config.yaml
num_hidden_layers: 13
hidden_size: 192
n_experts: 64
moe_layers: [1, 2, 3, 4, 5, 6, 7, 8, 9, 10, 11, 12]
normalize_top_k: false
lr_router: 0.00154
norm_eps: 1e-06
tie_word_embeddings: false
optimizer: "muon"
beta1: 0.95
train_tokens: 297700000
Below are experts of layer 3 (counted from 0) of a mixture-of-experts language model. Rows are named router (the router's row for the expert), gate (a neuron's input weights, with its number), up (a neuron's input weights, with its number) and show model dimensions 128-191. Each number is 128 + 24 x the weight over its row's rms, rounded and kept within 0 to 255.
After each expert's rows: "gets" lists some tokens that make up at least twice as much of what it gets as of all text; "comes after" lists some tokens at least twice as common just before its tokens as in all text. This comes from a sample of Wikipedia text that the model never trained on. Tokens count by the router's weight.

# expert 53
router [121 120 116 123  89 151 139 135  80 146 214 118 120 112 106 123 144 174 138 126 122 110 130 125 102 150  98 119 107  91 143 142 138  83 149 129 117 137 140 111 120 128 136 159  92 122 132 117  95 117 145 124 129  88 106 122 129 114 121 106 165 145 127 154]
gate0 [106 131 105 161 104 136 142 165 131 159 128 145 130  98 134 171 128 141 179 133 147 111 105 142 152 137 114 120  71 137 121 125 120 123 136 139 121 148 104 155 145  86 140 194 105 118 159 142  97 187 106 120 129 130 121  98 168 136 142  96 111  92  88  79]
up0 [133 180 116 138 139 124 118  93 147 165 104 134 122 123  90 133 147 142 134 131 124 138 144 125 155 125 153  93 138  93 139 138 167 164 153 111  93  91 142 121 110 127 162 121 140 149 128 127 120 158 131  91 138 132 158 101  93 120 109  98 122 150 177 153]
gate1 [ 85 113 131  86 127  96 140 127 102 145 107 110 147  93 106 111 127 135 138  77 140 112 108 127 104 134  92 137 160 110 144 131 121 133 143 114 119 155 134 158 156 140  88 139  99  91 141 149 161 134 158 163 134 111 126 130 129 118 112  71 160 124  63 136]
up1 [171 134  96 138 130 135 104 122 134 134 142 116  73 159 160 145 133 123 142 126 107 161 134 127 124 165 148 101 167 113 120 133 145 130  92 130  99 112 117 130 137 120 132 135 164 141  84 135 128 124 186 123 109 130 118  76 151 118  73  99 177 112 179 124]
gets: "ing", " Born", "s", "en", "ed", "den"
comes after: "d", "-", "D", " D", "id", " G"

# expert 60
router [112  99  88 122 128 112 121 101 138 144 135 158 127 104  91 111 139 108  93 135 154 123 146 167 124 109 125 108 109 107 108 119 130 108  90 148 108 122 157 125 123 139 111  91 138 103 132 130 126 116 162 122 106  89 110 103 141 108 122 109 120 154 102 100]
gate0 [111 105  94 181 134 152 139 128 149 100 145 134 144 128 110 122 156 146 136 138 154 135 150 123 157 106 187 126 115 143 125 145 136 124 172 136 138 125 133 127 127 126 162 181 140 139 122 100 104 185 123 156 161 145 111 106 127 149 146 137 138 103 109 114]
up0 [139 139 137 134 124 104 112 105 128 136 105 127 120 130 124 143  94 121 102 118 139 145  97 156  87 141 106 136 136 111 132 115 123 137  78 132 107 122 193 117 138 137  98 125 146 167 108 130 134  84 148  96 111 114 141 117 107 107 117 154 105 171 153 129]
gate1 [ 79 131 145 137 101 167 118 138 157 157 105 151 135 114 133 177 118 145 136 118 142 117 180 113 106 180 142 112 131 155 145 136 118 133 132 145 111 132 121 106 138 119 117 106 118 126  93 146  98 130 147 134  97  86 152 190 119 125 119  96 117 135  83 110]
up1 [ 96 108 127 148 105 142 106 147 143 132 106 125 119 120 141 159  97 144 145 164 141 134 170 119 114 155 150 115 132 133 126 161 109 122 135 121 117 140 109 115 146 123 127 113 127 141  65 173 116 163 161 132  85  80 163 154 149 134 101  95 130 100  61 105]
gets: " he", " his", " this", " two", " they", " their"
comes after: " the", " his", ".", " The", ",", " her"

# expert 40
router [160 113 102 125 118 123 151 105  89 152 142 103 156 105 123 133 159 145  86 124 128 150 127 146 128 158 139 134 120 112 141 187 137 125  89 126 119 161 137 134 106  85 141 113 102 121 143 107 110 125 151 125 132 101  83 101 125  96 116 101 103 131 147  92]
gate0 [101  89 124 157  84 128 124 140 136 117 121 154 151 156 112 149 110 131 119 137 142 126 144 150 113 111 160 116 101 128 117  96 114 115 102 177  66 155 124 168 122 129 123 140 164 108 127 127 135 146  68  82 128 106 109  89 104 133 127 143  95 174 125  96]
up0 [146 107 138 159  97  76 148  79 146 125  97 115 127  97 147 129 114  97  93 125 153 121 124 125 102 133 131 132  81 112 115  85 137  94 110 110  68 116 132 123  87 137  81 102 120 180 127 124 153 135 122 117 120 122 152 142 151 116 159 141 141 132 100 135]
gate1 [116 129 123 104 189 128 125 123 153 111 134 147 169 115 128 163 126  86 140  79 142  78 178 137 123 177 103 150 122 137 132 120 154 120 114 148 108 133 160 160 135 150 108 147 117 103 118 169 124 149 128 141 100 125 120  96 147 151  77  92 117 143 138 116]
up1 [135 134 128 125  90 129 154 104 122 126 126  96  84 115 120 105 143 102 126 113 134 124 122 155  99 156 118 152 144  90 127  85 108 148 137 138 124 130  95  89 141 122 145 144 125 118 127 114 142 113 150 132 119  88 124 123 138 127 126 106 114  85 127 135]
gets: "in", " An", "ur", " W", " P", "5"
comes after: " E", " O", " |", " A", " N", "e"

# expert 17
router [ 84 118 140 105 101 165 147 129 125 179 138 149 155 119 105 131 133 158 118 132 149 137 103 113 115 143 139 100 129  86 155 124 135 113 142 133 103 120 160 116  67 160 169 148 136 113 147 112 109 125 162 104  96 100 150  89 106 128 123 129 101 131 155 111]
gate0 [141 139 142 136 139 159  83  91  99 154 113 162 106 140 105 135 100 102 131 131 101 128 141 120 139 124 155  84  88 163 152 106  79 140 133 144 107 181  99 103 172  96 148 160 171 122 105 120 104 141 147 157 159  95 114  55 123 107 145 112 145 109 112 122]
up0 [110 149 146 120 132 108  92  98  87 125 105 111 106  97  96 142 121 117 119 159 139 152 134 142  88 149 136 124  80 120  99 118 130 101 148 116  56 156  88 103 152 109 137 124 147 143 113 127  75 148 155 143 116 125 134 108 125 139 101  98 126 129 140 120]
gate1 [126 127 109 102 130 113 143 123 120 142 146 106  94 121 144 145 144 155 140  91 106 111 112 156  94 155 115 114 167 113 154 132  89 106 119 150 116 117 111 124 108 106 133  93 124  85 108 160  92  67 129 146 141  97 164 145 168 153 135 140 143 158 115 118]
up1 [ 90 120 110 134  73 127 146  81 103 124 138  85 118 120 126 119 105 164 118 157 136 115 144 100 149 129 107 144 117 120 146 144  87 138 141 124 125 164 119 131 118 159 124 117 153 116  99 162 120 100 149 133 141 143 148 131 165 142  92 108 149 129 161 146]
gets: "s", "r", "ro", "tic", "er", "al"
comes after: "s", "c", "'", "ac", "na", "is"

# expert 55
router [ 81 124 104  85 119 118 152 115  87 177 115 123 113 118 106 121 141  93  90 143 122  93 115 152 116 125 117 150 102 107 137 118 164 127 100 138  91 159 163 124 100  93 112 112 141 120 187 114  98 121 122 121 163  77  97  88 118 125 139 114 121 109 162 122]
gate0 [113 138 146 166 138 148 125 156  96 127 118 116 137 127 139 100 180 104 201 168 121 107 139  89 121 135 149 119  94 121 110 136 168 121 122 140 121 165 181 121  89 148 124 165 149 115 116 142 132 118 120 142 117 135 135  90 100 136  98 122 124 105 142 109]
up0 [116 112 103 127 117  64 116 115 134 170 148 133 130 158  89 143 118 140 116 121 150 116 100 134 124 153 109 135 113 135  96 123 103 147 165 140  98  95 159 106 113 119 120 150 119 140  86  92 113 118 107 129 159 122 137 139 127 133 126 163  99 132 181 161]
gate1 [ 93 153 168 145 102 168 136 100 156 139 142 117 119  95 121 139 122 126 113  76 103  68 129 133  88 161 100 125 145 143 142 112 112 153 139 121  98 183 112 120 121 138 132 148  80 113 129 133 144  91 130 127 126 106 152 140 144  97 121 103 108 107 128 109]
up1 [119 114 112 111 113  98 121 155  97 117 125 141  98 142 143 117 131  82 106 122 107  91 147  96  97 131 147 128 115 119 157 170 128 143 123 137 145 143 139 123 117 140 135 140  90 163 121 116 149  74 129 134 129  62 117 135 117 157  96 127 134 156  90 125]
gets: " he", "0", " He", " they", " I", " who"
comes after: ".", ",", " that", " where", " when", " but"

# expert 24
router [123 104 125 113 135 103 160 131 116 172 130  97 119 104 121 101 171 113  86 160 149 112 143 180 118 137 144 139 125  96 131 134 125 107 107 136 135 121 121 133 112 126 149 139 146 106 135 108 119 133 136 112 132  87 129  90 140 125 109 106 128 142 154 122]
gate0 [ 91 131 174 136 120 119 123 158 139 154 110 180 116 119  93 128 103 141 143 176 148 135 160 143 111 153 130 118  93  83  96 161 108 115 130 134 135 184 152 139 107 120 148 168 145 143  75 133 144  93 138 146 145 140 165 100 140 142  98  81 113 140  96  98]
up0 [138 115 160 154 107 102 115 156 132 132  73 138 124 142  98 140  92 147 131 174 137 127 117 179 127 138 101 118 121  97  89 122 154  95  94 116 117 162 132 163  97 138 144 151 110 167  76 153 145  95 111 130 114 150 161  89 129 104 101  98 121 152 100 112]
gate1 [138 135 149 141 144 128 190 105 135 149 131 127 124  93 107 107 168 137  93 107 105  95 135 121 115 178 160 116 124 107 139 128 143 138 148 176  60 121 159 144 113 156 146 127  93 127 165 154 131  94 122 103 128 117 104 142 146 118 129 114 120 110 157 125]
up1 [118 113  84 104 143 136 103 129 138 152 128 146 147 135 137 170 146  96 139 113  87 128 121 138 115 142 140 139 146 145 109 144 106 140 125  94 134 146 122 129 161 133 114 160 165 143 105 116 121 120 185 118 150 115 138 139 155 158  78 162 155  85 130 149]
gets: " ", "1", " A", " E", " P", " London"
comes after: " |", " the", "|", ",", ":", ";"

# expert 32
router [125  91 113 117 146 109 137 130 134 163 151 147 148 108 127 146 152 144 100 151 121 154 125 139 102 218 156 144 124 107 139 155 135 113 127 127 104 135 138 130 104 142 149 116 152  91 162 115  85 136 127 121 124 104 105 126 135 126 134 142  97 106 138 129]
gate0 [ 79 107 125 133 122 136 152 159 163 147 117 164 111 137 101  95  88 130 115 150 154 123 140 155 138  81 183 131  99  96 131 102  94 148 134 106 137 137 111 149 125  89 180 166 124 155  86 157 148 143 169 139 169 144 137 132 133 121 149 148 127 135 103 107]
up0 [158 144 136 145 104 124 105 141  62 154 119  94 171 140 119 139 158 105 137 165 112 130 126  94 148 160 108  83 143 180 103 170 137 114 158 151 109 127 148 110 144 138 112 107 119 131 109 121 132 111 110  83  78 132 118 117 133 123  96 146  97  92 152 131]
gate1 [121 152 106  99 142 123 127 121 128  92  74 109 173 110  75 125 147 121 162  90 156 124 180 131 121 142 153 136 142 136 180 120 146 130 156 186 105 139 135  86 114 144 146 100 105 100 118 148 181 130 144 137  80 121 163 157 134 118  96 112 163 121 139 146]
up1 [140 171 131 123 143 133 135 131 146 121 162 112 126 127 146  87 141 128 111 121 110 164 146 139 135 132 153 107 115 115 134  86 162 138 160 125  90 129 134  91 123 131 107 122 111 134 110 160 161 115 130 137 123 112 145 132 135  92 148 125 158  88 116 118]
gets: " ", "leg", "Mar", " Ter", " Cor", " Kat"
comes after: " |", ";", ":", " a", " to", " and"

# expert 34
router [131 134 111 141 145 106 125 151  98 145 129  98  86 106 131 120 144 114 112 149 139 102 128 150 121 162 131 159 108 116 147 128 163  99  86 135 105 173 124 130 116 130 139  95 113 118 170  76 125 110 104 110 140  71 109  89 168 133 114  86  90 148 140 119]
gate0 [116 143 141 127 109 137 135 132 114 122 113 139 120  97 116 168  97 124 154 115  93 127 137 187 106 153 144 135 119 157 163 130 142 159  96 131 142 151  84 141 122 157 150 165 106 112  98  77 128 144 107 161 132 100 103  88 172 173 141 139 124 126 106 116]
up0 [194 114 112 130 137 148 120 140 128 122  85 143  81 144  90 121 163 105  92 134 163 113 160 119 137 117  97 119 122 106 138 141 150 101  94 139 119 111 125 166 142 126 111 137 155 141 147 144 114 119 152 116 107 136 123 108  64 128 110 148 116 183 129 121]
gate1 [105 163 117 124 142  88 153 138 129 119 105 143 126 102 125 163 160 170 161 147 141 104 111 152 114 152 125 106 137  72 151 144 103 153 131 166  86 147 129 147 133 114  91 111 107 126 133 113 103  90 115 147 172 131 140 136 143 170 130 157 115 144 141  86]
up1 [155 166  77 124 112 116 134 141  94 103  79 112 120 115 137  98 206 121 110 141 119 141 123 154  99 143 192 115 158 103 149 129  99 174 151 169 110 131 112 136 144 147 139 141 105 119 115 158 144 103 134 143 146  85 128 127 169 146 114 118 126 127 138  99]
gets: " ", ",", " the", " W", " +", " in"
comes after: ",", " |", " and", ".", "-", ";"

# expert 57
router [134 132 135 101 128 126 141 132 100 155 183 124  61 110 121 111 139 140 123 115 101 127 124 136 141 149 111 137  99 123 159 142 134 123 124 100 119 156 156 150 118 112 141 175  63 100 131  87 122  82 109 110 145 100 117  88 148 127 118  95 133 158 168 101]
gate0 [ 79 116 140  91 144 148 119  97 120 137 158 144  97 120  78 128 110 128 119 134 106 154 140 136 133 112 145  90  99 136 129 230 162 115 147 163  95 129 126 169 137  90 182 147 152 159  94 145 138 161 130 122 147 124 122 104 153 112 117 118 133 149 144 118]
up0 [163 105 102 137 136 132 169 107 107 140  75 153 109 135 167 116 132 118 128 146 131 170 114 169 141 156 153 145 129 121  96 137 166 111 145 103 113 125 118 141 140 166 139 156 132 134 114 126 117 139 118  78 128 127 122 142  95 118 123 170 130 131 219 112]
gate1 [132 150 134 147 108 123 124  98 122 146 105 109 138 103 105 112 134 145 138 121 134  86 106 108 162 156  96 155 122 133 167 134 172 150 149 115 121 136 129 124 127 132  77 139  83  95 133 137 150 118 130  92 137  68 117 123 112 134 118 143 151 103 124 121]
up1 [126 116 132 142 100 104 104 134 145 123 136 137  76  97 148 156 132 138 133 138 122 128 143 154 169 133 149 166 150  92 140 130 126  93 147 151 130  98 122 123 123 122 148 152 128 153 157 153 106 105 131 140 116  94 136  96 157 116  93  61 130 149 111 128]
gets: " the", "\n", "ent", "D", "d", "'"
comes after: " D", "D", "d", "\n", " M", " G"

# expert 10
router [124 105 121  99 125 120 153 119 121 185 136 113 110 102 120 110 144  66  89 172 131 102 122 146 101 151 114 148 116 108 110 129 133  90  84 143 134 150 137 134 105 148 125 107 138 106 146  92 104 108 159 125 123 100 138 102 142  88 128 116 115 141 136 125]
gate0 [144 142 135 128 128 180 120 111 155 149 129 187 120 123  99 157 154 130 103 144 166 145 133 145 114 132 127 137  78 159 123 139 136 116 139 147 111 131 132 105  72 104 117 171 122  95 152 153 138 110 119 103 119  81 139 130 108 138 167 108 146 124 122 161]
up0 [122 139 126 185  75 124 125 150 119 152 120 126 105 152 109 155 118 110 149 151  85 152 131 141 143 159 142 110 175 117 117 162  92 152 143  95 107 116 123 142 141 149 181 152 123 137  97 126 175 143 160 120  75 141 101 119  95 148 134 152  76 124 150 155]
gate1 [ 98 121 134 107 139 157 111 153 128 146  99 103 128 140  97 110 126 120 139 128 153 122  99 131 132 138 123 123 102 139 151 102 104 152 157 122  65 124 107 130 121  82 120 119 126 116 130 105 104  92 123 128 129 114 148 141 168 123 140 135 113 134 158 129]
up1 [150 126 114 162 132 101 151 151 159 157 104 132 118  93 118 135 110 144 118 153 105 150 144 109 200 170 149 135 151 140  55 129 128 116  99 167 155 133 153 124 105 136 141 122 146 134 132 187 125 142 141 162 120 122 169 169 125 171  77 116 127 137 117 113]
gets: " the", " ", "-", ",", "|", " c"
comes after: "|", " in", "\n", "9", " on", " from"

# expert 21
router [125 122 103 119 129 132 155 136 116 169 145 121 123  97 119  85 166 144 101 162 119 100 153 117 120 118 118 127  91 100 109 117 144 101  94 143 138 127 137 148 101 144 111 169 125  86 140 129 123 113 151 127 128  90 124 111 142  72 145 121 147 155 136 124]
gate0 [ 97 128 148 129 168 105 135 109 123 162 134 139  99 149 145 117 182 135 140 128 142 131 110 164 125 171 174 159 121 139 147 209 136  73 137 157  96 123 127 124 131 149 151 158 112 169 112 134 118 161 102 118 175  92 131 129 133 151 125 127 164 167 124 141]
up0 [124 127 134 166 131 117  98  95 122 176 116 139 108 177 146 124 158 128 133 129 139 114 139 146 137 151 147 152  97 151 156 189 153 126 130  97  70 121 141 139 110 137 143 149 119 196  94 119 119 161  98 127 157 130 147 145 114  90 113 129 145 186 133 145]
gate1 [168 130  98 127 122 131 121 133 118 138 139 107 130 150  78 133 147 117  94 132 129  95 138 152 135 162 180 129 120 121 121 162 111 153 138  94 181 170 134 126 181 144 133 143  91 145 109 145 105 178  96 116 112 106 140 132 160 131 114 125 135 144 112 117]
up1 [176  98 103 143 136 138 134 136 137 104 123  87 106 111 150 127 119 159 102 155 116 114 128 140  82 151 140 102 151 147 130 140  96 154 137 136 140 111 104 107 176 153 143 163 116 124 104 148  71 139 147 137 125 134 175 122 149 122 108  89 108 101  97 127]
gets: " ", " A", ")", " York", " S", " Z"
comes after: " the", "|", " of", " New", " The", "ed"

# expert 63
router [123 136 115 103 113 117 169 112 136 162 146 144 107 118 112 115 182 142  84 136 120 131  95 120 125 127 114 119 107 103 132 134 133 122 113 149  85 159 117 140 110 110 149 146 119 114 160 107 120 126 113 120 147 107 142 114 157 131 104  80 102  97 172  95]
gate0 [137 124 136 106 130 150 101 144 116 123 165 145 113 157 108 103 155 143 118 147 113 131  99 114 116 119 144  99  66 151 117 115 147 115 114 160 110 130  97 127 112 114 187 137 142  92 104  61 155 160 106 118 130 112 142  77 170 105 155 124 151 139 129  96]
up0 [113 109  81  99 135 116 124 117 128 147  89 101 149 110 111 149 109 119 134 116 144 123  86 161 139 109 121  95 107 167 162 100 118 124  98 106 108 158 120 102 100 133 106  86 142 181 126 157  89 138 117  93 137 129 130 156 134 148 120 138 106 103 143 133]
gate1 [128 113 123  92 159 114 135 168 136 158  92 123 108 111 119 102 115 139 158  93  91 134 114 128  87 166 127 158 139 114 117 127 131 114 150 153 125 120 146 147  78  97 114 168 122  92 141 195  65  63 141 126 128 128 136 149 138 114  86 103 120  90 135 136]
up1 [145 135 133 114  84 109 175 149 136 142 100 105 147 110 135 116 160 130  96 159 158 141 154 151 148 162 159 128 129 123 152 156 112 159 159 136 112 132 102 112 166 151 151 126 153 131 138 145 139 141 152 141 101 118 134  90 154 154 124 108 114 115 114 114]
gets: " to", " into", " —", " a", " by", " To"
comes after: " |", "==", "|", "ed", " is", ":"

# expert 8
router [138  88 120 114 114 136 105 129 109 154 129  84 119 122 109 100 151 114  90 171 136  94 135 143 101 132 118 150 119 108 139 150 127 118 102 155 128 124 133 136 108 137 103 117 136 114 156 105 113  95 149  92 126  93 129  83 138 130 142 130 126 169 133 127]
gate0 [119  78 136 144 125 109  63  92 131 126 129 157 123 111 142 142 168 145 152 129 158 128 123 107 153 126  93 145 110 134 127 135 123 119 127 130 121 127 144 135 109 138 150 169  79 109  90 116 114 179 137 124 132 113 146 108 114  82 129 139 138  77 119 103]
up0 [154 172 133 141 128 121 101  89 143 114 107  90 170 137 151  97 145 117 113 130 180 121  96 151 123 159 145 119 124  88  96 117 138 128  88 123 139 123  78 143 120  89 121 143 117 148 124 170 125 146 109 105 141 107 154 123 134 152 123 162 126 158 159  81]
gate1 [131 157 123 122 104 134  97  93 142 157 107 146 138 155 114  91 113 131 118 129 140 157 124 142 116 139 131 125  78 109 101 124 142 172 129 141 106 122 107 145 143 135 128 133  83  91 157 100 131 103 114 121 127 148 142 132 115 122 139 115 136 141 143  91]
up1 [100 150 125  95 129 136 171 163 150 134 124 160 107 109 104 167 161 150 125 140 130 102 132 121 126 154 155 127 180 127 152 133  79 115 137 136 125 134 157  95 128 105 130 110 177 148  96 200 135 133 129  93 137  62 121 156 154 158 126 105 116 141 135 150]
gets: "s", "2", " information", "9", " T", "3"
comes after: "1", " the", " and", "Personal", " The", " $"

# expert 37
router [128 144 126  68 128 139 105 136 117 161 117 124 130 122 102 126 167 133 106 146 154 140 111 130 114 140 117 144 115  88 125 141 156 109 123 159 135 140 130 144 100 123 102 130  66  98 135 119  98 122 105 119 152  92 151 106 116 131  88 122 118 137 116 110]
gate0 [133 121 110 108 132 162 155 147 122 142 135 197 124  71 128 169 146 122  92 151 134 127 132 125 113  98 126 160 100 154 132 145 151 141 107 166 116 111 154 123  41 148 176 136 109 129 117 124 132 157 134 157 126 138 147 122 145 119 111 135 128 121 127 166]
up0 [157 120 140 121 148  58  89 102 160 116  89 122 121  92 149 146 148  92 120 138 108 128 118 119  90 165 131 110 142 135 114 131 146 123 136 118  74 121 136 130 141 122 103 182  90 101 142 113 112 116 142 121 125 108 150 117  99 111  75 135  94 152 147  90]
gate1 [132 128 105 150 150 154 173 137 118 100 122 119 133 176 115 132 147 124 154 103  84 125 146 133 127 141 122 139 142 106 156  57 101 121 133 172 113 185 179 140 142 126 117 139 133  99 143 156 151 122 128 131  97  98 148 111 141 126  94 108 174  97 130 141]
up1 [137 157 116 126 107 113 154 153 105 136  86 133 104 127 143  87 140 101 151 146 135 132 164 136 111 170 128 126 101 114 144 124 117 163 135 148  98 139 143 104 114 155  82 101 117 143 121 144 126 101 140 179 118 117 156 136 119 179  72  91 132  93 140 149]
gets: " of", " The", " in", " between", " In", " from"
comes after: ".", "s", " number", " use", "ation", " List"

# expert 1
router [131  86 120 118  86 118 147 128 130 139 137 111  88 114  73  96 146 137 117 116 119 139 148 137 123 155 116 158 105  92  92 139 146  88 132 110 105 149 134 167  90 113 156 141 107 124 141 103 120  85 117 103 163 122 118 129 177  78 109 123 113 140 123 140]
gate0 [ 81 115 137 120 154 144  80 142 144 151 144 147 150 152 138 151 145  97 134 164 108 148 126 161 101 124 198  95 112  98  83 146 166 151 136 107 127 111 149 170 146  83 159 161 123 133  84 130 137 119 134 116 152 137 107 104 146 143 133 113  89 136 183 115]
up0 [139  99 102  77 112 112 112 132 107 160 115 115 118  92 134 153 133  65 108 128 122 145 144 151 123 113 173 117 136 146 105 157 175 124 131 122  92 109 116 103 118  95 147 137 117 158 119 110 141 137 103 109 132 167 136 154 109 120  98 120 109 135 178 125]
gate1 [ 99 134 122  99 160 112 147 112 151 180 118 137 153  90  95  92 129 132 163 102  77 120 156 116 123 176 134 136 169 112 126 113  87 144 126 121 114 112 160 142  93 149 101 124 109 101  91 139 108  99 132 150 115 149 140 126 129 123 127 152 134 132  98 102]
up1 [113 183 143  98 108 133 107 121 151 127 153  94 135  71 111 122 145 121 144 124  95 159 147 170 114 138 185 165 146  90 138 160  78 145 102 142 154 138 129 133  98 145 111 130 115 161  84 165  93 135 150 108 154 125 175 110 138 147 128  98 109 133 135 106]
gets: "s", ",", "-", ".", "–", "ly"
comes after: " B", "B", "1", " W", " H", "3"

# expert 42
router [128  86 119 130 139 148 142 110 108 134 178  92 153 140 119 159 144 130  86 120 159 161 126 122 174 128 130 121 137  99 140 155 172 112 105 149 142 132 153 124 110  98 129 134 113 109 155  93 104  94 131 147 115 105  92 113 114 109 134  84 146 110 134 116]
gate0 [122 130 130 112 139 151 126 126 135 111 125 143 106 146  59 143 108 120 126 169 158 141 111 173 110 139 157 124  87 113 107 166 115 106 107 202 133 143 152 126 132 142 172 120 155 134 105  96  90 129 126 126 130 140 105 107 127 125  86 108 115 128 104 126]
up0 [146 164 119 108 188 114 129 123 129 114  95 113  71 133 136 137 121  94 113 132  61 142  92 148 130 165 100 123 162 120 163 147 154 127 132  91 109 155 119 129  78 152 103  89 109 166 133 141 128 135 154 108 157 141 117  98 101 135 116 122 101 127 171 109]
gate1 [108 138 121 123 129 142 148  87 105 127 121 136 160 119 137 156 153  93 138 119 163 101 152 182 110 146 106 106 160 120 132 136 130 138 181 134 119 138 111 138 166 111  74 144 138 134 180 149 164  97 116 147  88  84 177 116 142 120 110  86 145 112 125 113]
up1 [123 146 117 128 116 101 137 124 103 142 132 111  86  89 148 122 134 163 106 105 115 171 139 146 130 157 133 155 118 114 105 168  70 130 127 144 104 146 144 132 126 112 108 160 152 122  69 158 104 133 137 138 132 116 120 139 139 143  99  62 137 105 133  89]
gets: "a", "ar", "u", "o", "at", "e"
comes after: " E", "e", " Re", " Le", "E", " Ne"

# expert 30
router [161 135 128 107 139 165 139 149  94 162 139 147 127 108 101 146 113 124 124 142 155 104 125 139  91 155 108 147  99 112 147 141 151 108 144  90 110 110 126 131  99  94  92 161  82 119 192 103 135 121 171 102 135 106 123 117 128 108 140  87 118 116 148 134]
gate0 [132 123 115 183  95 127 124 127 120 106 105 133  87 202 101 107  96 134 114 162 126 102 121 148 138 153 140 109  83 116 126 116 155 164 126 134 115 124 127 143 111 111 152 151 151 145 115 150 167 141 129 148 132  83 167 105 132 134 141 147 160 136 113 138]
up0 [117 104 115 118  94 105 105 113 104 136 126 160 157 161 128 142 107 120 143 142 141 110 164 135 125 167 149 100  84 118 121  74 138 167 146  90 106 145 132 148 142 124 125 124 130 146 136  86 164 155 108 127 118 163 155 135 152  88 151 160 157 106 162 152]
gate1 [152 156 136 136 116 118 148  96  88 154 107  80 110  90 153 144 140 126 123 127 130  94 111 129 105 156  91 139 145 117 160 169 150 128 135 140 113 179  96 151 130 166  44 114 138 134 139  89 155  99 139 104 172 139 145 156 172 114 121  96 136 124 141 139]
up1 [135 127  93 119 177  97 153 146 129 103 101 121 161  89 126  97 148 125 105  79 107 140 177 123  98 139 159 142 145 110  74 157 138 155 132 176 135 146 136 138 113 166 118 140 119 132 102 121 137 145 148 142 126 133 127 110 103 104 143 118 133  84 106 123]
gets: "0", "5", "ive", "ub", "if", "9"
comes after: " F", "2", " St", "F", " f", "f"

# expert 41
router [132 133 104 107 127 111 191 103 114 149 143  88 127  94 117 143 128 163  91 139 150 118 105 137 166 157  96 151  84  97 101 175 162 133 101 137 110 192 149 137 106  85 119 116 110 123 138 110 120  80 121 127 132  90 110 133 131 101 107  94 137 136 145 117]
gate0 [137 155 110 153 187 119  97 138 117 143 124 149 149  93 109  88 104 117 146 145 132 142 167 143  79 119 144 142 152 144 141 139 108 121  96 162 138 170 162 120 140 128 179 140 117 150 116 114 117 143 145 116 127 168 130  86 137 109 142 127 137 157 120 145]
up0 [160 180 114 133 128  79 108 124 100 186  92 142 137 145 105  66 105  99 143 137 131 131 126 123  88 146 130 135 142 151 131 112  99 138 131 128  88 154 127 139 154 118 157 118 110 163 179 128 130 125 118  86 127 165 136 136 128 111 152 133 115 181 153 161]
gate1 [ 91 119 111  80 137 115 145 108 169 144 115 128 104 117 132 103 106 134 129 104 109 115 161 130 118 154 133 119 138  78 159 154 140 114 119 126 139 124 173 109  90 122  99 125 107  84 142 154 108 142 101 147 124 163 129 126 153 130  97 142 149 125 149 128]
up1 [102 155 152 156 118 143 128 123 145 145 151  95 109 103 143 152 142 152 129 143 117 177 177 142  92 142 133 121 173 114 124 146 134 164 152 129  87 135 145 157 137 155 112 105 120 148 134 124 153 128 145 167 152 126 142 116 150 129 105 108  91  72 135  94]
gets: "il", "8", "9", "u", "H", "al"
comes after: " (", " \"", "S", "s", "-", "\n"

# expert 62
router [108  73 148 105  91 112 164 127 113 165 100 125 123 109  97 121 149 124 101 146 112 170 188 165 123 132 119 167 111 129 147 138 131 118 112 132 117 134 142 164  78 135 137 157 112 131 137  66 107 138  94  82  89 117 127 121 126  84 157 142 114 125 133 109]
gate0 [125 119 141 120 134 114 110 121 170 139 105  87 137 135  82 141 133 139 148 143 188 149 127 128 124  93 150 136  94 146 110 117 129 123 111 143 129 159 159 131 105  97 126 205 125 144 128 110 103 129 136 133  94 164 116 110 112 113 123 146 156 158 127 139]
up0 [124 143  95 132 129  98 122 111 144 116  57 112 113 165  87  77 122 127 104 124 152 136 116  91 163 120 180 127 168  82 130 126 104  96 143  97  91 136 121 132 116  81 168 147 155 127 119 106 131 187 131  86  69 121 155 123  92 121 109 121 134 119 168  75]
gate1 [111 143 108 116 145 107 154 119 118 158 129 120 166  94 110 122 135 128  85 129 153 122 118 183  95 124 132 106 131  87 121  90 135  92 109 148 125 145  97 113 160 104  70 100 126 113 156 130 139 104 127 128 155 128 118 114 135 133 145 131 133 115 140 145]
up1 [ 84 108  91 103 116 111  92 131 137 162  73 134 133 141 143 133 156 128  91 151 172 126 137 164  74 154 183 125 133  97 110 104 144 101  75 206 116 167  90 118 117 107 103 134 116 113 128  95 125 148 118 110 120  68 132 151 150  90 150 144  97 102 109  99]
gets: "'", "–", "-", "==", " ==", "’"
comes after: "s", " S", " L", " T", " Women", "7"